python train.py --d_shared_expert=0 --hidden_act="swiglu" --normalize_top_k=false --routed_scale=1.0 --balance_loss=0.00185 --balance_bias=true --norm="rmsnorm" --norm_eps=1e-06 --max_seq_len=256 --dataset="wikipedia_en"
Below are experts of layer 2 (counted from 0) of a mixture-of-experts language model. Rows are named router (the router's row for the expert), down (a neuron's output weights, with its number) and show model dimensions 64-127. Each number is 128 + 24 x the weight over its row's rms, rounded and kept within 0 to 255. Numbers have three digits each.
After each expert's rows: "raises" lists some tokens whose logits its average output raises strongly, later layers aside. This comes from a sample of Wikipedia text that the model never trained on.

# expert 5
router:136129133182115149145123128131093172120173167125163080127119159111137102154105142115158142092100124134156210092114092130077107173099127135112127131120131112121143108132175162119092097112108094
down0:149139107172138136138108109102132175109112142124186123157113144064117081102105091104080140093125173093153132152159144087104131105133162140082173100109136121178099124108124127123133162142147123
down1:113120150164146151173116125112158110169157161082146135134138154155115100114152136142077150178112112134112122167142150127085120092121121137165096092138088130178108099157117127154136156073116102
down2:132126138121094131158125104137112157135124131130131120130115088134121094096129194158147151179104149127127123125124131155142143147161142142091069097123128145115151072140142103153118124150139114
down3:109122122174102146110096138127142129150167140089150118128133135149109157131126107136142153098140124068134128150139115115134114144127123154169115112131128096123151091132131158109133165076102099
down4:159146165128106135116166160109124077126131126153144094098103113164132123143209105135134137095145124111084114110110121132141134106116133119156137128127147131136154121126158149160123117146085148
down5:124110124086112146142122101103117105151100154117092083145170145134098152130135147113144135128108115119113149177122147161141126104118160147097137138134131088133102141110152114136112100117125142
down6:132140165098129131117172109146143125137125140125100140112108158137129133098163141141177104090152140076132159169160129158114094140120123111160121106132110102130107094100153140117131138144117149
down7:136150094138128153145172133094085121103135171132120148150136123142137118109168167101156108119128142107119056122159186172097148133125121133120119128162113113110146168138132164120139134138148145
down8:121169111119146086123147115082144165162114131186125127121119150174114106126083131129139159108136104155140113158136130081093107152108153126135144131140119106161120123129157152155114147148141134
down9:142114087108109134178100130114153150095155120143129108160117083116107127138098142141141108137150120114114102103161130138133103125125156084116134108154122122121133104147103173184128102104122105
raises: " in", " (", "\n", " |", " on", ";"

# expert 11
router:107151158160115093141140115165130156122139133106159082129100127100129103143162115140175106129138125126128136128134122118143164149123124130095131125142110101110136091120196121074117122125105062
down0:165131091136153142125108105151160083125136141092093122109124108128197108129153128133153080132118126127135159116089094101148130101128123124076123105123189126123150145149053152110131104140126145
down1:116125097145129132090141146146120143128115139111120099143144129130116158131130178096118147127100146106079128085143130078148108116171095085102071107105137123090100137123107132140137123094166157
down2:166130125129136148088155114131186107192164137127144141107138141091184141088096112097138121114134135126167108123107099148134144121122109171138146113119096167148145117115141119146138095154113093
down3:117140103129149128090138158118139144150151125154144066119095120097163117151137105131127114113114073122161148130155109126102137096140130116116141135122097150097116153143108160133102112108064107
down4:115096087150107188141100148106136214148133194158114121099174158147123106110107152136151123127096102177154160113150109109117112125107116125162109124105156153136115137111128129160066152118121122
down5:088109115098112108136095116113148133177131162111105121102092120158125107099105133125143081134166123139109126160151126098120105143089136162113137162103161110145190145105120135113129086142162085
down6:111154109111174127130123132113108060105151097122087158106166145120115115131117161178128196155121084169150146096129146135143127083145073099079144127082122087146122098143155148069165152138155093
down7:108116134179111143122105123148111104141150089161083128119140144158061129101142117144157134132098141124108139103104124125075129079160112134124131084110169108127114154125116113121150106099119116
down8:137096110115133140094129122172100100099138134110134102116119136108150150156100141146094156070122142136104142107107111139119149062107097144123145154159142076072141099146184096111153128142145158
down9:128123113145124163136124146099129112167131135098123127154119110153137127129148125129115107141117116070135145135110116103134108162090107149110129066149123089125109123120103114171136093111166099
raises: " a", " their", " an", " the", " one", " either"

# expert 13
router:112139153153103087156142152100071168092120120143145139145119176095099100124119129132152140098133132125142189126130104111152152158131149110135126104138101080093158130132160148132080091119183093
down0:099144122110146156103129120105145139137137123148144109103154090151139105148118109153139128142135146157114082125163130164160139128127135125118129165096120113069155162136161109104141128145129135
down1:137157131103112073113067122114085141104169149180108153132125131101127094079131077115124173148119124172148153141092079129125114172157122086114101107128161128130118137143109115108093073117145163
down2:170122103145143176157153127141135110166078134165151125133134132130137111128096067119128090135157129143115136132158104111084118103084178151144144112112127127123134126124041153142125145156125111
down3:137152144141111111097141115164113143151117123113128102127156165151150140157129087132082152096110075059158115164108130101097141158139142133129181142144149184100076112144143146136089121127133121
down4:167132141151114152114114167150144085164144127084138115115118118128109136155133116128130086125114156131092147142105096157139130165118121171099155147112128112096175112146116141147140127152121143
down5:138092141143109141129136138119106194140119123098139125107106131112111089158078151125143122085114132159169147133130115191046115093135123123133147125123136087166125106137148132107129126131149110
down6:127112087146119095134160130111101177129134123138159136122121106111113136147137087144129124139128192112155173100139111078135102147125134137111119125141146142120086160109162126123117114155116117
down7:138146118074154134131174125151103147091133138143137136132060156150132115087136125124157137135129119125138145126108165116165155136114168155099157086155117121094127137080110155135101084117139140
down8:130084125120164132118142113135130103146133149152102124147118106141097137148149139118137167122150134134140126149139112153152133133109111151146143113111135108115125137146129128128126169104118144
down9:166135143127116154092149113113131100136114140118156129135137115093166137158142162135145156104123136097151155136163104135093130134081129093136084124182139081081129122131132107083129132140108097
raises: "est", "id", "ic", "es"

# expert 2
router:163123145132078129148147128127153171147127117120136124157126141119162119167168132129197124143120119164164119108197124130145125139133128134107187122124124118127120135119140154110057121113116119
down0:158078153132150123092112157120081102103167130153073152138151162132115072158132139102157091107140129121115157125156128144091097106106122153106119159133097138129138118142150140113191167103171142
down1:126093151131152142113095123131132112170125108175159136092143146150107097189110158123112098162127121142138133125135136133151125165102133123139122164113116131112111131143135174150120128083121086
down2:100169167154115081121142158145125163142159137154126110107108127166145133113144142106175092159108120125149131099106159128126161125165158144140114110114115152182172145174130166125119124104147181
down3:141085099141117130167162127142136066104172131094138108151129144190071134121147151152147139146112128117098122134161121114138141160131135129117135148113134121121126107146122125111161171114153122
down4:112122073139124138143150082139151030106140128140118117139141116091090128163120116121124092131180116116128116123144121128104111091136143121103136156084099172112128162094077116137131121080142119
down5:106072162107137146109136123065116141126108127119154123141146105115179109171127174165121120150141152135115171104160145165136093125093153105132119100116099118106121110096111181155109161116166093
down6:155137139132069102154124171099073129142098151098119114107115194102091107145155141141102100110128112121142169123175118125065169115119175105148120133136141109106096089148108130096101154085133143
down7:138148121132120175138163145146110109161100112137116099093093181178103128097182151120110193137131138081123138123120119079128134138128125106147120108105111174140110138119185100169148111177108145
down8:116149099108121094082130114143148099150101181127106113104138139143076125170106103116113116131121082061153179163135171171151138157125115146160145134151153113122120165150121161123142129158161103
down9:128134143141174121169144163099159139095113129170106124152172119145120114128107123189161156170123127113122136113122128152079136129147097129141120138097139135129122113182169119140148117125130116
raises: "\n", "\n\n", " The", " |", " There", " His"

# expert 8
router:109163167153149123178157140101105150121117145124094120128140167098151107127116132101197110129141083111126146131125142121134123099134147137129128091132117139159126166145148160110139125097131112
down0:136132122088132108139136106083110191095109177158118129090116102074137094141132129124122098107105154133150126126190153122113142096129084119116080111116121145154146091173103139133134135132096117
down1:174165168139146141082121086141120183139122129098147122111131114119109120174128131147059100088118157137124093133195112120124169120130134149095148092111142083116099091102149118106130177132115113
down2:095130191113125135088158123109150123128129136107101147109116137098125172102093152102150113146123125140121127115126111122137137126123178105135152144144093145134107100174114135144136121125144145
down3:151176095116120114136068125156104096131164175094146119127145154162111155119179113076059113135133169099121127141099121137154133151150148136163171125142130134125145137130101135161154132110119118
down4:121134113156113107110198107129123092092137119131094121120108158126101076110159135174126149107142139144101086153127161125118131128166122151148113146115143153141136118150125129104114123133107114
down5:151113135117145124136114111136063092109153109116106163080133119150129108168147171089133115149135152161129165080164105116156130082114130132122141142163171100115120133153151105088160133145100136
down6:153117135085140147086123146117123163146151118105137175128131131138120112110127109109149122134174093075158153127141124159108131146139120107135149133120139152157127127145122146148150111151109138
down7:093130152105120125106151099136110117113193118107109105101100120091090153127137105070171147130143134149092141165120114159143123117163156099098103124117124127152167090135082133142132111162098167
down8:095100092122135111158102108132140093128129100131122157145156176116132096150075165095165112078115078172141142135096105131118113081120190112131111100113162104142142095157139115124100108126164128
down9:102079107159093136084124141089129113136133168094130147112158142133128144089134105136131122112130067121153133131147101116157129105112138163166131161131130120153164103163119141121129139145108132
raises: ",", ";", " or", " (", ".", " and"

# expert 12
router:085146138108152102140122117143150161168147148096119130124137171092136108163147131103163090080168111130145158120110095140116141167132103108146144093136116120157132147103122139096146107127128124
down0:145119108158117128117119143120106129129084112138150100111127144138167119101082106130123112116088099112150118094137138125127146126085139149106145183117111115142125107122120100144099118148126139
down1:131133093178120094152140112093106091143153165092137104115137118175162136139164135121132147110110158146123130155093114104114106118140113145094134081121129093158168105104131110135117092135102100
down2:104138120127138143149129144124120132149153129100114121123161125138180147127144095104156133116147131125163135136168095128076122150140157145117165152140091163164123146118145132122114126116115105
down3:134113143103126164142058107139175099170138128102137110149113163156114140141127122110163086161099129168147110136134131151178163141132084145116151106124123071138126153139116151125128124114079152
down4:113150161144145110142131143120132100126114124092106120132113168065121119117124182143091116109116101091145163096142110097127123100131145099146123114130087150146108146095131097133147129115108109
down5:126122156122126107130115138177103142134084099131127160157127108138141151142131129116136143133155132141133098134132077118137118138151096080093098157133176142084130127096130130151112168121139111
down6:123104113106123145119123110113124173130139110127099133143108121125161154146089141103132119109130144128173096155095111106136143165135086118124156133129139157161136152085141108107167112132155120
down7:160122104172162130167108117101096068131128132103158173120136123118092073119150134133136129110146114126127126095109123137070125134169112077132148145179119109103113116136114135138117127107085179
down8:080128137114133124137110126123162148141126118121123123146130099107113121135105110132158131117130120115186125128190148143101123153124097092151138100069116106126151108101126168178147130156159115
down9:089136138148140150085164144144161143121107099169100135134125133119106165106111150092164134150124123113161084156124157153119115105167133140157114122166107102079151152110115139153111139121099085
raises: "\n", "===", "|", "-", "\n\n", "=="

# expert 1
router:101140184146108160149124158152129161158147128149165109145133155131139119123170167152166076136131115128149142116126068092109119116129147133110142115109121094118131097081142133110108148108096121
down0:115166133118106144118125160120166120137165097172137111128125144132106086138145134114138099118117078091128151124112100179143089138123126114144112069134189109138123062158154136138116143120154124
down1:111158137098118131101126105139119040120157129177127099132161099117124125152137162097089081112114156139139173152111139175153151125170134112136122090154175119128166160141177121128146086106103169
down2:124109119115125113091113159138122148090170101122090139161122150105135142075108125122106158163111109124134105135136154136108142122150102134114137134118164117103117171163100127122171121136151116
down3:144124098128120131100170125158091095148094133134119124159117116118108110153134183137139132125116090142134122122143083130100106092156119137122109151134118103146101117104124139107161119145140104
down4:122173143136131152097109133124108137128100119162143127080151114098140148115118118111104150145147154129084119133125154120157057126149095152118127132126191127155140131159166183138088134146196134
down5:148148080135120115111128147093133144128161101145148113115106164133089177180158134120145175151068124137099159136151127133137111127128094177103116133150131140125121141125120143159090113105110164
down6:123113141122107120083139121135095227130116151077169111200112126145161154100136144140082143092143167129114141076132122166145136091135152112136073092121121127171130133142119158122136143119121092
down7:135147115146116134137127081142178132148102129139099100079134149166132139109144083111107156135167145150117085136075133181123160129105122156103139103169087109143100100156116081097140101108135163
down8:129114098128123113104143129110137146128131140119118108143124149127121130163102129139163161105096162117106141129087114095115135154122127131134152157087145139135119132145099162135141099135148111
down9:115123123144120116092120130148118114123124100119119115097093147105154147142148162120075096123085145134136125109117121150158100139106109162122131132119177052133143096131117103163146157089152162
raises: ",", ";", " –", ".", "?", " ("

# expert 0
router:117133156164159110170105120132135140138162142157110136139096155130133101160158112134156138149177103143169144071133111124098161131154121127121095078154121128128091129106153123128122120119146139
down0:121112092148091132121138118116134124160101150112130095147119109121185119135117143127186095155089154170134126142097129099138143098174169117115095091114123081107124187090115153141151145110132085
down1:118075122114146139126136131129152093144145115121140149163094103159121157156101085134123128137146154096125130098123122151113116085154113122091089163125140109178131124152164098124161107121127171
down2:127161120122145115095101114154115139125153125131116124158096148152079107174112130115149140159116146147150092106110122142108100133127052156141121129135154158105110148134122107128091129123110147
down3:093116153149136107143130139078145148127132119186168118136134152135136140068115164122113106120162117099132105111113108109151105120160114152120115074115131138127132100099147100173137111140121152
down4:106157071134135148128142091099152124169142131148127152119126165141123121191134147164112139119122130136147151086160113147103136152137111112116096129091136150109121120166102157113139122152103138
down5:120119145128147156159118125095137107121134146092103104120131083129098112106125089090148101149132100106078111155150127090133078155104162152137109123153136107150106139105086149121102134140112163
down6:120156137128081091151075111106153085157126132086090177118116122152092117151095134099153143120106113119077101101148111096098129121102063127145136164118159118106136103128145137126133120161154128
down7:137106131108093140121114121099065169119127134131124133128128094152113124107107101125124120116080116131156170112129135162129153179132112123133141101118147110092116113121152123100151085156083170
down8:114129094102121087145150132127070128140121111110100133161114097086125076149116136105164065123105149133114111151129116161118097167177092142147124160141144113171121084113151162088106095122172128
down9:127090131156125114094097141105098116136101131121115172099171109149112121152100171114081119190076123090124146107123109117166143122146126144143123139123139156122139133141078141098124120153093096
raises: " its", " the", " a"